{
  "n_layer": 11,
  "d_model": 192,
  "d_expert": 160,
  "moe_layers": [0, 1, 2, 3, 4, 5, 6, 7, 8, 9, 10],
  "router_score": "softmax",
  "balance_loss": 0.00409,
  "init_std_router": 0.0204,
  "train_tokens": 520300000
}
Below are experts of layer 5 (counted from 0) of a mixture-of-experts language model. Rows are named router (the router's row for the expert), gate (a neuron's input weights, with its number), up (a neuron's input weights, with its number) and show model dimensions 128-191. Each number is 500 + 40 x the weight over its row's rms, rounded and kept within 0 to 999. Numbers have three digits each.
After each expert's rows: a language model's description of what the expert responds to; "comes after" lists some tokens at least twice as common just before its tokens as in all text. This comes from a sample of Wikipedia text that the model never trained on. Tokens count by the router's weight.

# expert 7
router:480422491528524502436503437570508561513524470527456483505432534470527406494472503488521553485566511560522436461447460508472469445463473556496499515507492452527566484454541513474508490533456544
gate0:453387402445515499473502580545579521542491497520503450525455453512461557455507505495449528415533445534527473482480457543537488489498508475475525499481557520522482494483471471518503551526564485
up0:574686526509508505563483454458409487448482474495504562540518536520498423572487522454499502582448548471449528556513522451506553468521478535469473513516464545497511535509511534478502418477432551
gate1:461545490558424482510576445457497568478506536455451499497573436503463440442500431549515498539547567537507566553526459440557504511523461514510514454448546550513490476526422578479545541499526406
up1:546437527573534494475586423480550491512510542530545476494572440520507467400500401481509498522507495497480491481510478473559453457496591520492429526508496547485503464557492463419549512475508524
gate2:513474519453431517517490464436537506477544488465469515475502470500531541584540476533484514437471553507536606450518417570460511507512471490493464566460502536536475510485529429467461515499477453
up2:491483546460523478461494586523520554477499439566531531591486531479492517484543503451376428485465427570459538485541590492550554455506481532477476522528433509489493491570529468515469441474489502
gate3:560460491490493607467512524516480499512517531494535477565488454416529450550510434507529478483513525576529496468434475507483495509511449540525508506488459497478578534394527491526518528517458487
up3:565482478506502564494478565430491501584518463443559455576555524486487470495541466521522489497474541573513480554436464540475491518445443503509544502459454508552559492456497510550512435526427554
gate4:457466521443480515485495530546500522452633478469478510456512524476503487531486440520539510489566531541480481584478444555524585473452444557514553464482541552557467520525534556523532453518469531
up4:440488494409434462363459496444475543514568468491496548536573513469553555524510501475556459532517481483501524507469571449442509481484458592524479551481510508586514533455520572502529562506501521
gate5:543514439524441511471517493482489559474492536515463520452487501494539606454512473483505525477458485446497424584483498543501569523512549533479497431568472492474537503519541480505465459419511539
up5:482503475420502523449413491497473513467464516493510558512437460509574456500503529521524499562499435469463481512485567542528492515501483543507440449482448474482510458499445405497487492540547504
gate6:502471491504507539458437555511464499492514543500440465497553436513486482520487471461526480443489531535479506524477417471433498471576473485493472590482507500542457492529433536424470509454458522
up6:542542481527505487433527466553467454474494497503484525492496498467482520454514480535474504469511500555430459426537508447504551490507501505495469483520430447532470550563439534478500580429515521
up7:502502502502502502502502502502502502502502502502502502502502502502502502502502502502502502502502502502502502502502502502502502502502502502502502502502502502502502502502502502502502159804502502
up8:498498498498498498498498498498761163498498498498498498498498498498498498498498498772498498498498498498498498498498498498498498498498498498498498498498498498498498498507498498498498498498498498
gate9:521447577429535533407511543539478460448513515522526468497484456479529450548457465403451496498503459489478526502477515534524502528560504425466521523474500438481577480469534513480541525521519499
up9:485526534474450496467437537550508530559534483510522442469501487482496507521410496452489462487471471438508536596502462502438495447499513511526481490514542504513501499505564519446472497513511530
gate10:545487533461514520580542528504467570455512444469507524475410499506528459510463558551504522506535441518456456510447475509463520529478464473501459491493524508540539504561483509453540586466486564
up10:522516478593454469568511504541537512405534388505511542499524525536529450465502469566470508507475540433495555422496514414486472462436467475469519538495486465423526480504510455474472498457483436
gate11:446439532558511510495564537553480531457507431478556545554474511548532526622574510525516487448534450521544508470463490494455531538498492524459482588452436485516556569518491479512440468557431536
up11:467471532497520573580450513511411511437486506390499453513509487510504600480500482501535505534488456482527445479495475439496470572493505503455528496582492429552491440523529573501470540530500511
gate12:529475525466497567388521521529469490529556496511500467518523499505529444499503539560473529495529505508529534549478494521515531502530491527496512503514533540482538548451507477528492491540476475
up12:523511495460487484484482475470556455502513468524501509561510545555501544492479464511530516476389572469451426479420537453422520488503465518520549518453486498538490567515499453507457478499518567
gate13:559491538533530506479402482509516511503514462472558440523485565492506492530470480471467493521539520568540532471485455485473517449465546535491461447553442544452531468466493576518540452537493509
up13:502537608505457541488490577527462505464458484436509498502503438478458480414576548524446519523429420509490502487495447442561530516533487458500461492448493482564494521522483458555497518546493532
gate14:538506489472546519487514493447553467437532563554547498446503454568475355460469489547471507450496475532487527497544494527459436453521468536512487538525512537566522570471497508502519478534466454
up14:538485503534481469637531530433494523496477545527514506493506501549521459489517553461496509540549478470504477562494573508487555484565529526471590489507472461486560470468543536561515553513553572
gate15:491519497562485588479516424491528566475542441419524511489517393480524409525514491477526561482466497553476506442472489467505517475462475493524526531491488534434539440463419463543553424488388543
up15:564523523454465501529486458504537524410483444481479550483503507484467454475533462534531519462520604521514561499481481541460488474509499421551475479542522571476497458535499616541495479554446463
Digits and number pieces in tables, scores, years, percentages and statistics, such as 0 in 0–0, 25 in 2025, 13.
comes after: " |", "–", " (", "|", ".", ":"

# expert 15
router:502527537485452492498508510454522410513583512566494520432468492494431532459478489558580506549458444507614498562459501508573506549455472527490539497430494472525512477543577524487517550496432530
gate0:482453485520474423542431513474589516504486446505429486422613555492486533462474530552477513494581451496449515516570466453526451466435465490505561502485542475458497534523533522489493482457493479
up0:496471388465543554488514499484531460485541478518523574524525483493486454459491438509482457477514502562600435440500489548472548478503490496483455507506488499522486499461511473502438554525482522
gate1:465414533496471495514506574420454409441482533518569482510552445513479491471492524480513499435531480451467488440483535525493539570481504536488511515501505498362493475455549542542569505494527494
up1:541405512413513488458536534434497480523569482546484505445542475543510480440494472501453504474493491526540478556529467452534564465559485515444523458533540535419575538497482515546470565521504480
gate2:431520536559508516484487506519544573595413470538507556404473563492459488451516521468517468484463532512522502495501514530449528541546500504516442545488437528474537460504582498556487508505470547
up2:521469542555513527541494539481464460454573503516487494518508570558472538454507506505478450501493519472442489529492532540505509479471512464545522526547447509459526472457627671498535535466546436
gate3:547523479419509512504467475511505519509483443490507545495578551470530443441561525573551475462457466555484504461439507522484571482453489528488531464483536561474581524484494583490502519523501421
up3:485498552522471510498448548475455436546484522472468497571502534552533527530545462406462512455521564439457524532464438553460474493584510509525523476549490422510497514422502569531446558497516517
gate4:583521502463473565495499469460513473563511479445580524460481531514519495479485489471485517481496506524577472426500453534501527550469475495540524469496534490557456430470476490535517508449467519
up4:456538476517552493532533500489437483566491506532429452513495452458486478442457515454521474535514479453501463504544516489562488550446464498500477567493515501517516503509454501438555537432559542
gate5:413459522460528476453540526488461526463550532493516450523475470547511428468475456492534496522538569490501467486491500434576502537425534434482531560466565570522504471558464485511444421488542503
up5:508537477516449471491508522553505508541531512476528401413437500523525481446503457525521468495521485498481426458563503517495484480492495464500452502567480519465483581483456518504476520478495437
gate6:471499512599523544463561456545553556566521447475520520441448505538440500519531463535517490504477469489529487492461547506490556531481505446506483495498446430545464501496560539493550427525509474
up6:497530507538428517397507459517555508516609451519573483455506521493493496506467449572481503498455565526511474504488507490511527592528509534512599509521515350492510519413452512482503524559467505
gate7:509487485443510486509570447502451522476524444468454532523454486546461423545522466636527542500533558483480507535524513505534552549488488497544546453473511495504574485428452474442525485490542546
up7:509530535471569558474535505488425497462500496575508539478538457495516495585471469563492511515477525492502591519495572511469490524479544510529518538432497500456548573499539502446504573510453530
gate8:512486538494493491500483583511465533522552477489509493451525528551504494478489415482513511482552534480550424480576481487436517493528394487487454584543497520516451417480497525456472471478545483
up8:535489496473487499524482472532460478569503447466515440474506488391467586481462516419538482482496440492480440515448511464525600488453462489555548526477546425527382476477498447503567486510550541
gate9:583524510547501431441458477534567459458485412497520500521487515514402528555499481463518470556453506550466511517469531521473516547488393503555529453528445508490490508532584463476512527486515510
up9:478465446472463489558479423411525521479574511543517519591496477481529508533507517446555485514454499483514477459475498490461504501472565529474491487595608479471489517499580464489529487476518560
gate10:539570501508538496518533470511464491493522541474424520473538475453531565424501476468430482518555515534493513460442476432449508535542533583526489539451498566488491497463505554577540489518482489
up10:525500492499489532496479519516521476559487491510425521417584465477492507526502487449520488497480546480486448556484457475494495521431530532480547509489571565516542504508518481476500496553520411
gate11:385532515537513487556472527483556522431489521509537511533503530510410529502490490474488503517516476518484522448515491573475573620505497588479451520449473482457563521457456501517559524435436513
up11:508523465454495460487492491497549450426427497522491469534434431538569482547489534491501501537504466538490510540456543445484496444511560469498516508443541512476517424483515556443474499503529523
gate12:572536534523505434455485486574439516528535472515508471482480390508464581518440496505501510497489560546558467503449501513503439462512535543483443491509570555487569467466485485459521524561484532
up12:502452577480493533494479480464486460541552494502522515554445512498575492471554507491469491500549530499460421546548535572508510542549529420530501468607492439485493450537502510485462521532493487
gate13:540493527536518479495487489464513503438445501489415466475529451461381469509518525444451461520465495477463489468536542509497532526560466492531460481551470519499528474480477556493477497490453443
up13:543485470493557525490457511500483451478480448449578505481451505540490494541525501504515488461521554517438515471551438460549474491404503505461539539604560502497438456442517549444536493494502512
gate14:516504469498541532531470490529568506581518471566508586534452527476511557475634557467529528464491463551528537442490516601450512483543490527522552495446570554501436434501510514472497517463504535
up14:489564469468437494499502561457399475505512458506506550496503585541475517538505491517473471485534472476465445536394481525485566431467554510470426490508470474511491457499505455463504536471496473
gate15:455501499483510578546507470549444565508479495493474551481457437477501492549508450507478466466501437537521423504457522473518493540481500546483508449533515492510533437499535522518549510440462563
up15:484541499516542522505499477502541483493510521510480427438499542530520497574406444456488553443534502515454413528440486512520465480427560502497517556532508525451504467498574532459475499499483479
Short early fragments such as og, ag, h, am within proper names and rare words, like m-og-uls, N-ag-orno, Sap-ong, M-iam-i.
comes after: " S", " M", " N", " m", " A", " the"

# expert 10
router:561524483558546492520536509564449521545487528540519538451542455556546518466581525513472466580504431500547469522544424459478530462477536472508525477541556477442544482468458458451499492461438528
gate0:507460440577487507505458535460536450497522410515477462459423466557566550460476489506500486477470475548520518511470463446438447506536503538506568488452492510509492497508573500436533540584484479
up0:502509463521478462515448537409447496575441505501484541553446478494534539482486528480482496540578484525482510499489454524481501437579526477493430474550578541470591496522533475436479504506382562
gate1:503418508481510538522493461473489442531505455549547557492553520529433488421528500542470457489528471391495451442461419538488586527475539524527490448536472520592529522530549517505509477489498571
up1:500570457480504564564460492513565538519455513537488455476499504447503542515518520416488533510552454464513503454450472455525539460505456543513468499523473490458448503489561479580483459497566487
gate2:453535472550524497546491516432550530489477518464523503487409472530577536537584486545481514547577511526495455568570470485542455414491559557495488466513482466476634527562465463549464468421535484
up2:491494504448528464496547527492504541444447570463488471485398525516525470555529514565433505473575409487469486504520503439452474539548489563520526516557496477439432481593480530538512469464601484
gate3:506552405543425527462489520559473466513491557505566505522531516461483458492544490444559456459556486495477469481574518529491482473508518509551466512439555492452515527457522488536480498500491499
up3:486536470497524475494515469458460499523400526554562500533518585476467511518606519504491483409530453482459517473513558580506455477493497466490476470478558487490570487495534502535469495505508475
gate4:521535513511534520513477530485507513532498564445532512437533544563486506500521496565539495524481532511565527496526438402535470584467504530467505473483445423505439458518488592443531467482534470
up4:441526500419457513520488468464502537483440471500495436547498503404459472502525553509438506512513479454506447533498578587462445454531431521491444517513466531496490573479516417569439443548501454
gate5:512466474490474491511507460493473457497591481540490494524484510489438397466583544488508461456503523476530438552522491466420512536525552514493496562536462525511472520543506556512531520430499431
up5:427476560495543467507539519458516565514412517478494447490442562525483473507547483532446501507469521458484608466493486529537476529430485450478515489566560514481430456456481489523483540451489419
gate6:463545541566532439540523506439470490524547568504532532427465503452498461508497513502423492464451459510516534578459551485444463534450562565470522488481552512536595499473515452467515514469461527
up6:454551542531491561475462520518483514474431426535484510534444497598476488522528433526467495484403520417483480473474512503528462539419528457468447470521517474480482480535511427533504481581538525
gate7:451488473464454528508473540507511505538580427561590387569506483580530514400478495518449490548485469571471453541458472525476540532502473500501440527459480451538577476513539536486503507497439530
up7:507488553542482523481463432495491465458554490478451608492523519512439449502532508498530541425531492486536505536550562480552520402518451520544507503598614470524469521449450536507427523492571410
gate8:456546517511511537521431501502482590518496437466471406550503558546525514513541490525542500451506559502555465487476529437452462480490469463562535468437499534517462413530469578478525481517510496
up8:522447585437518448470510557485561513507576530487538541453469471489491516498390435493498525485572439488430520576514477478516514437501460510487462457505489483465547561513523492527501483547517545
gate9:552534445475443575514499505516471529591446447502555481522459525466470537612505581549482477497500508470514495438516604446489457504520531529515492511535470542478519491513495492461507474469466499
up9:574456533453526536552513543619447476455439479470474444439460499408556547496500557481504505621477464412536479416567536452574405517490530530518450544512538498443424514524479534504510536517471497
gate10:530542482501534521484498468606528503643511559474499468423492500560460485445528477471514493516544531528509494446440466396477542542529491464486517474501432485450550478523524559480472499543513517
up10:501583540418529600525447521566503468511540527405509522445446517452530536417516496521492487574444493473509451532478531529421565504491442549505501494490498561491485503521453488533474473515508477
gate11:515564488501502542551514447503554554456422514424491444457524497468454482471541576557531542480550460367469477511473505458529472467518523534547572472447444390507526485576523447509488561545481482
up11:448452508502497544474533524405502509523486576537448538502436432509539643493472524531512540512510464499550523441531491471471503511490491456537504519470459500502517532489526455415443488490496492
gate12:529484525630533423495565544472481493488493474491519507410507527512471472571471469516485466531482505507522492557453461522526460481510549502474419486405510497497536558525546483512515550546503459
up12:518464558562571497514513542492457533495505511478428400448495476502462419483550512520457444506532568477498514490472504531440469483474530527509540490423457510477497511547483462537433482492508525
gate13:557506531482519435528559556507489465509507510538517519513444484541530507462506549497452486544459489486489497550445482542467526520510483518508502535468527473471537437533465470450536502479479532
up13:469514535460472493499534516415481502430487578516461478441456465492577454492444519503503515555565479531426520506576527520485502499487490539471499564436588529474496473500582502422564439530574475
gate14:497453484492496474485518509480491508488470485457528523543493542463540460465534499529475489507528478521496591478467415554429474505492553555500530496535543476588541464489555527468488485599500496
up14:555481489581448477478511462467504490481492573524461522495479485494570539454554463460482507499633525461496471372564473532503551561506486550531424496434504457453435487463459443552468532454479430
gate15:438440494615444489509620490494496493507512521532497486487530532499552538488539465486466515502510531509507482436413497431470467504553478538498535559473517536464576537468519473488530525448488511
up15:504447509512539464508435506488485525559464440462579545531641449461457392508577424495457526549519564484459503525511537529571479514574557471465556467519486538498493495520521536489476497515513534
Line breaks after sentences, section headings and table rows, plus quotes, == markers and sentence-final periods, such as ==Track listing== followed by a break.
comes after: "\n", ".", " |", "==", ")", "==="

# expert 14
router:480432490498511514552471541495483455507563481506544518548497473461448530516519515479545499537462427539492493520490588564479497504535506527493554548519411570426492532476444493530496514488465433
gate0:531486498531483545537500464559500506473529511517544446509531487498497465400491444514498491528515509468532474568484509439525563535491466555462477455490439434454548496555506525482489554604513492
up0:475470426553473461498535538621399463522460521519568481545528457496533519589543550521526477526510428514499504445558528486572462473510519522453421527482480465508457505522479518451481537522445497
gate1:518504480531451453504597461505521451463594538528488532500482557492486502505480475436483501496505468467513478489497527452483592517462447448474575596433548465476458399450454486492511531558461471
up1:478516491529459508540474528515559514543454543464427439475491518426499513499486519538515526489543463599503483498456497484452449540469481449519487489472445477439506519490516563498515598568461491
gate2:566569525495467540507551514390493445523527507533547508511416545538568493517550516511444499507484578549525444523510479481498536482515456523452545535565406494493489430487511529492527496585475505
up2:505491593532487414476520519529503523464526434523444555452558454424515425502485520584548521476510498572500537503473496510498494543527487510495482477526448499498562498470444458498399525558480526
gate3:530550519506527464494536512502516521480484487492559478486620465520538511485584532481458510454516506503399490528456560481461489466455494459506511580508471516477473497502444534526462422581461486
up3:508482539449479527399488528488558506459468517503502524504443488535495508557462551487553518544484453546477496485515542478450497488516519567524478480518513501514512510448482533467548512546467501
up4:493493493493493493493493493493493493493493493493493493493493493493493493773493493493493493493493493493493493493493493493493493493493493493493493493493749493493493493493493493493493493493493493
gate5:384483416432554491512434484474449588499505507525569443508506461577448506525549461553515473531495520493561477519555477491532488496463461430475493511428516517495505523466482507544517467541494530
up5:483541513475539555524501504539528494472521497498519525502529440503455475522498457525531491528505530444463470424460577520446519512555491513540505501496488480549486478563522530550516495535532531
gate6:528573502469549510557510515483476422464468551479503493472561495538584491511502481466599476518529425476507488531501552502512524534452499460453477591484539516482460520412433487574515449486495537
up6:478530486507457504502531597517485544531594516484529428487474502521442442443497539521538510412548526537542454508491467463518481531530444477527475475466408463526492545534514461550472488550431485
gate7:530456459444546472460541530513462482488518537549540456485521529426509479533447515541521462504511489510484540499490463478505510534549512540547546490461468491402490511536489499468595518559397474
up7:462488536530500527493444514438447544526482511463558468578561475457542510469548432489446521510470532489498512517459471521497584555409515455462477445461526549564470499511475537488511484445507571
gate8:495513467489452580468516513513480444576483531511504576531554540469489484505575458513614532482453499545414519541497508527441476531490502510505529514493441486549575575491467495517535516541520530
up8:519499514468536526549535476480433485513469539549480532462516593495481540478494548478482473515451541469499566512464488491546528549524434538492482468439520520491491538464475537496489463475507547
gate9:490518488557518476542490473459514447515452423489555514455516509433494472559509479464489478502446504514482475415492447501507424566479473452527474459539423524507483531491491487516598518506581470
up9:518490477482467477553468543545496547487527491414556543511512427446555521496505539505512486513550536495484449449480506571525405485401524525515550565489549536466519488493477482475472516518539454
gate10:492477460515569580457480475532444422534457577488470530578467451502533524472476509497583537477505549562544469508472529482471497529438482482510497519482561563549537448436477552499512519520520487
up10:477467518510503479582546451511471553548531448460486414445580489541480543558517511548473504503515539504506559463523526511493480444520475497558595467528430473495458469544534496449507492502433537
gate11:485526493540466499451496518575488429559554521511502562491522406462438421534434554515491437545552499496422425548471488469549577498492529485527535449451551559542409571475447415472484501533446490
up11:480441516519459544464457540553426493495490498482556590491475452475446449467490493561504500473535498462537444525525543499524516553484482470532484427506539478481566532468515582419497535482388485
gate12:526504493532460433513537555502572526498487496475542473502437526478571556557425506481487561537501547494509512463438559485537457515464463476505600601522489570496410548526499488470527477493484512
up12:550555510509493541506464451514496498533490487523524494565493542547495444453467505523508489524471471482583496510509506575558495461512508517511458496468535506557471456480534515570501512569490424
gate13:485500490480454480557495530451570508459545503502464513431536504463467519549443502484541506481491518358467460529513519479549546565526541521521476527503461465516546414531493511585471498542535479
up13:512504541509495488495478497470456482527479482488479538482552508462518503508470511498465502476501489473497516527516444461475485488480505905498479485490494526485515491502485467444593497472535548
gate14:537461519506481568516534463491563506522477448502548456519421569479540508525457550490457536456550462519570494473517539549470479403496428489453497521493431510455496494464480492514474492466485494
up14:579516468491451536476455499438477493493489463492503510548502526501494429519448415436488494497512545543560546539574537515476510565517428525481503490439489502530606491444557477473557484475507345
gate15:498500465517545552498464459542510496522417552499468467473571463533564471565469498513456491489500486458470454496492439430503462579520514511535585540517479518534511590487465423477474451441464495
up15:530500508466446432552479472516482409432629499570478470505506543438451468437553464529483488485475438438542454535489568473469589464451503489506515517454533541477518439525494529495499519565498534
Single capital letters starting names, mostly foreign or rare ones, after a comma, bar or the, plus z inside names like Gao-z-ong.
comes after: ",", "-", " of", ":", "a", "|"

# expert 4
router:436520507505471563496474555511547479463447527478529489521448481513502501468491534493493537510472444433510514533562448533461565503563543575497517463510513467575451551540438488479530511470557555
gate0:522529443480437550550480495532579492498584549497486468465535429491490473499408499505499491478505533462538467518517564516489504519536543482504498468557560429494525520495485478499489531542493485
up0:552533528509491533527574420503481472473507490503487482497427456445457494534561484594606463473516507463485505518520514529473450512537524550532507502485491552513552520544466521485507508475474530
gate1:515463482466524485507515405490461447495559537458468541557407449506535490493464530617532513444490506489461463569609488475573517525532443570534494483516463485496556538555495559434508475519508478
up1:568508518513507529495545525449521472477492497482471475580497486474515555515483554479490550512528523573429432487472483519508432485586493495513507513537499531486559515547453497509536471531400389
gate2:499512504496560479453479554497423512520453505476517534475494513508451497510550450544455476448469486564447436487491529474447490492510457494518471413469525495547604469483426514497572549541488514
up2:514544514469520519439466503547462454545520515523521422504563481489507501382554529556545512601470546461427527487442545529477455501513452515464544484546469532504508508528494559485566557505500529
gate3:474534475484448433483493503498496510461521548494459574520479436503478474509535476546509517456515502505504465510480529521522515568540535502505553470492497597438454330512510490458524536505472544
up3:566508495465477471498505410508468414426482510532491474564532490524530526543540557547463503436465534461479439569451526518487523493507400469474543485451497526461475479496517472522506541502494526
gate4:461494533535517451552476488543471557510523505525476545494451578505484514459507452485533536501514521509483573506466447439404506512462455459506444496493418503554446485551482521551412491533450525
up4:528460524418499516527507433501386507477533483494544529482478491488542532551539531492498493465466526496529541512508445483378513487459447522527534526502535516550495478539567574450422482500507557
gate5:520509523510473488542540533474507529534517495495505515482467473522484410490457493494504461468472468461516512576444475494422533475491513523514476525449462533512505531522435426433522472457548484
up5:485483525523512532493496505507493446489452391472533525560463530541575431514520522495478494468530459472523503491513463513460523417537482528511430555523473527469461498500494445478542477452493570
gate6:510542525552498550520473534516441455498437399424437398474533452470494517500525512517515493458495515493464489507517558464511450481526460523503427505425440478474467496454490569513464473526470525
up6:584510615552563524480456486544536530486531556485518545471480509505538439530499517540479508506554485516497467437555418483551522545528562514503501475519537504549526530490493445531490521450484553
gate7:488566530487532485526558471532499532531541460473492521498491511436582489532454500469404544489464470494470418423508551511520490486539566586484424470540470459456462518542525477503451474490528485
up7:557540508513492485524494446589484554450476466457480492508448493521511493464531477475425473518457545513494494520572569498443480510489446513543518465562543380478495524533525475569411511468454511
gate8:646480450512438521455533547527502524486589503531467465532425529496483514467497498474480504452504485499544581517519555481410523521439485544457425481492484518525478529490504503488474501531532503
up8:411486571436567507485561448478546545530484519446522551460479573493488467512491473479513482459518552481415470445495456483568481398500499511517552503446503524456515478492445476527481486464427509
gate9:667548481490498499476525533521483429520582494456537499516470452503467546512545563459522490522561530519526465496493513523515490555511595550498521486516468509461469546489484501470434485504499469
up9:466444477510527516479467497545422442525535491460424455524563478487522471520446471389458510500460486544541521546487523572517537524546464433531467568459538553509543475496534443531535509512474569
up10:503503405503503503503503503503503503503503503503503503503503503503503503503503503503503503503503503503503503503503503503503503503503503503503503503503503503503503503503503503503503503503503503
gate11:466493465478486517504515496498568449532520475517426518541411523537447458484567542524468527511464552515452466476538464477502467422462560509499484515535530494447554511467514478533477497519513569
up11:529490589475507472446546462491483482499469423494531489529552568469490490549358523515490500443525474476504500454504475560503479516484499529494467471526451510449526440484476513492445568560477455
gate12:497497497497497497497497497497497497497497497497497497497497497497497497497497497497497497497497497497497497497497497497497497497497497497497497497497497497497497497497497497497497497497497497
gate13:444530537493509495492475550477485517506498445488453566455486496527507440409461494515534500545452546519556504408471544546594521511448508467524448462526432510521495497479494568484517465509503534
up13:531529531525469532472460518481443463513444456502466459457499498499551575443460508430509468445475552485465447480388455563548578508496540520500507539546522460526521450547524552456479514490518452
gate14:466511452525526456466443512489513424499518527471569529492514448503521455526554551503536527579541552480497494500555418507506443477511553516555450426559543511466451532508511423522492416454504470
up14:488524465527570520414501464519492493419463437480498482481453551493491499576514473552530500484474512502586441504464548467550535532539554543569469500561461487542536542527530472535514456425536512
gate15:531490521496475597441487486514517505468507472457470457481521523486475482513507455500611511465502523486503510525515547511552476479503515549488437535494518439496460617494522524440461489473540429
up15:431448489485534480545564506518493445593459573490457513574446490474530528458495498522486477482483496508424608466433478483431470530444461370557493501548400539556562415466457474515490510480512494
First consonant pieces of words split into parts, often after a capital letter, such as Car-b-ohydrate, C-urr-ently, sp, comp, dec.
comes after: " C", " D", " P", " c", " F", " V"

# expert 3
router:537507430460437470563459490477554537485463531430473471475553486556452496577546490558461477498501429490510488477558517519518475503536506474479407516477444498486485556470559480455547428500532508
gate0:529501527447544452371563508536522473528491504458577411435391502562557480515542460478507467438439519455483545570461443487479561513521517454528467533525416474509576454456499527413548527472505528
up0:502368460508552408480542453544537506522463511505573446500425539454481515461509479540500499515494514448507432488512496531502504509459453496555503474510453489496559510458509452503474515514506470
up1:502502502502502502502502502502502502502502502502502502502502502502502502502502502502502502502502502502502502502502609502502502502502502502502502502502502502502502502502502502502502502502502502
gate2:464516551504492592428435520432500548561534524512506512517462444500565508405502464507486497485464513462580539523465597518556502508489488521465447474653539447512553411516537512530501514512470464
up2:524510384508521465496472457516515514511483490511455544482465545602495507591500534507510495445509448470479500523524453484512511502534520517491534461422477505488522470427515481520475480401500461
gate3:525492454530493448511602488509486521481446504464483446497554552545517472485517485440545499496529509524468573568484458488541496444532485438542542524519537448514508439511574505399469540581491530
up3:483572489462491540540495495511528556507480442560537431555561512482434484489485530531572516468494538500495551545462501542481513507490538446487478533556456468534502463457514528450496468483512594
gate4:454511442476454474432551468500451461543526512504442460587496578478486512500580555469489531486463550532535562520445396557490523508523552479477483482472534489453465476486552444515474571528542435
up4:580528550522489517578452495484504574517526460523477585493478546475556553499468479502536524619497576448516506493538502418469500487539483483489515461521464509552545519501545477534550484438457522
gate5:511402466489414495473521473507513459502601508550549447485520457485510566538522515545428477519560551524472454550528523510497517474505519518496451504541470514508554528507450526539490472542554477
up5:445523464467616527472562541500580412516581547472438476470498495488478552488420552553466492488520489501378511470505488480495491541583542577486547513404500522511446502545519506556501586524590501
gate6:540551574422549553472458472602446508538458476515535509515540523594520456531502467443482530457494494450475509472503466496499501484493451471478492561522366486603527571459516511534521422509430453
up6:409492568499481521441481493612478489503478465458539518539532541506475529508481476503522510511544476468430535553465532510462468518473502567481555543458505453475537512439528454521392491515441451
gate7:479470487468505447450492471505448580520500492479484506472525496496548489480512517507580525482459501528524534486549441460540528448498437550518457472542474491466484490487540504519448468498467509
up7:505489513503517478522468440440522506557512573495538550454500571504530459456493495498459452522519449491590486541505436523530427522502513567418509449487543514558494501453486431518456502492559483
gate8:563477543529549447468362477398506504451537522502424500557474436482462554471495462553537475497490481587554541472524412567534484521536511518492448555570465528585538467521556529560470455519514470
up8:511522486496418474461535528483516490492498574523511524461581456486405417501522540536554494537476450465412565531425459534488493482505581459520547488435539490524481515412473521476491524511499480
gate9:531521453494577530470496440584446505531496446499510516470504538540518503508491534535425444484484476522434502405541503454602515482453533491506555498590508495479532511481505454521555512485526510
up9:508485559514447477486493523524549461441527574525491487551514511528486495502554492470567497471475588569498464516538448570542527497526518464483466452544467467509539448509546433509500422535507477
gate10:520492448457409524476549579497435536528463521476518459570507479470538576490492543474550508589483471484476462515451476543464471533514502531562459506524534496487499502527544566482471466540554493
up10:417564585477476565485466430499554494499497483461513561510496506490476452437519475560419489466510461476503469588517526495473518479531507468476554519501506476514436449470484500487491519450477505
gate11:494462480451496467519511522500418457540544481491519545521531535445509477570495467513458469546498474467515525505540521491487467487480430498488515544559498508441536549466504504487547433549547549
up11:530501521434471485509461464481462489601526458500514426541503507438483522403441499553556483502497483521551498463460446526430530466538495444542483490529537543537506455415574527508484457506495516
gate12:567542529469461509553538542496433482486452541527463493437461545475481484466502450597434518429454490484561523507559508432535583584503480492520516505466543473516490512507495562441413470462525435
up12:501493515523509509454517456454505554512447481477430545492528507489478516486499493527573506418407542450466475499532524531541521496532444484480550439504517530493544487424485477575511592447493567
gate13:497497497497497497497814497497497497497497497497497497497497497497497497497497497497497497497497497497497497497497497497497497497497497497497497497497497497497497497497497497497497497497497497
gate14:527495433462544492500504519514478549461551431492470496427449563512487520450473518462535544513569431391484445490538434516524409504530432439516494543472454502492483511501510466502522543514481531
up14:559535436479460522485453483551463519465521540485512453569532436417573491421512565502419472507479559628455498517417495467527549483484461530554492537530509484522497462567493471450481576493511493
gate15:496510580515427476467571544523444456504531518491487553564483519498518510543498430520493462468457485465563503511399493459485484481483444567487506535565540471541516451495539484473429542510547546
up15:427487498458514527512442524504584493537507449514466487477537558517453490487534517523492458535482522532535492562575512547503520484461435470508497415457471546419444525487454508515442432418473539
Structural tokens such as list dashes, table pipes, line breaks, heading equals signs and sentence-final periods in infoboxes, lists and tables.
comes after: "\n", " ", "\n ", " U", " MF", " No"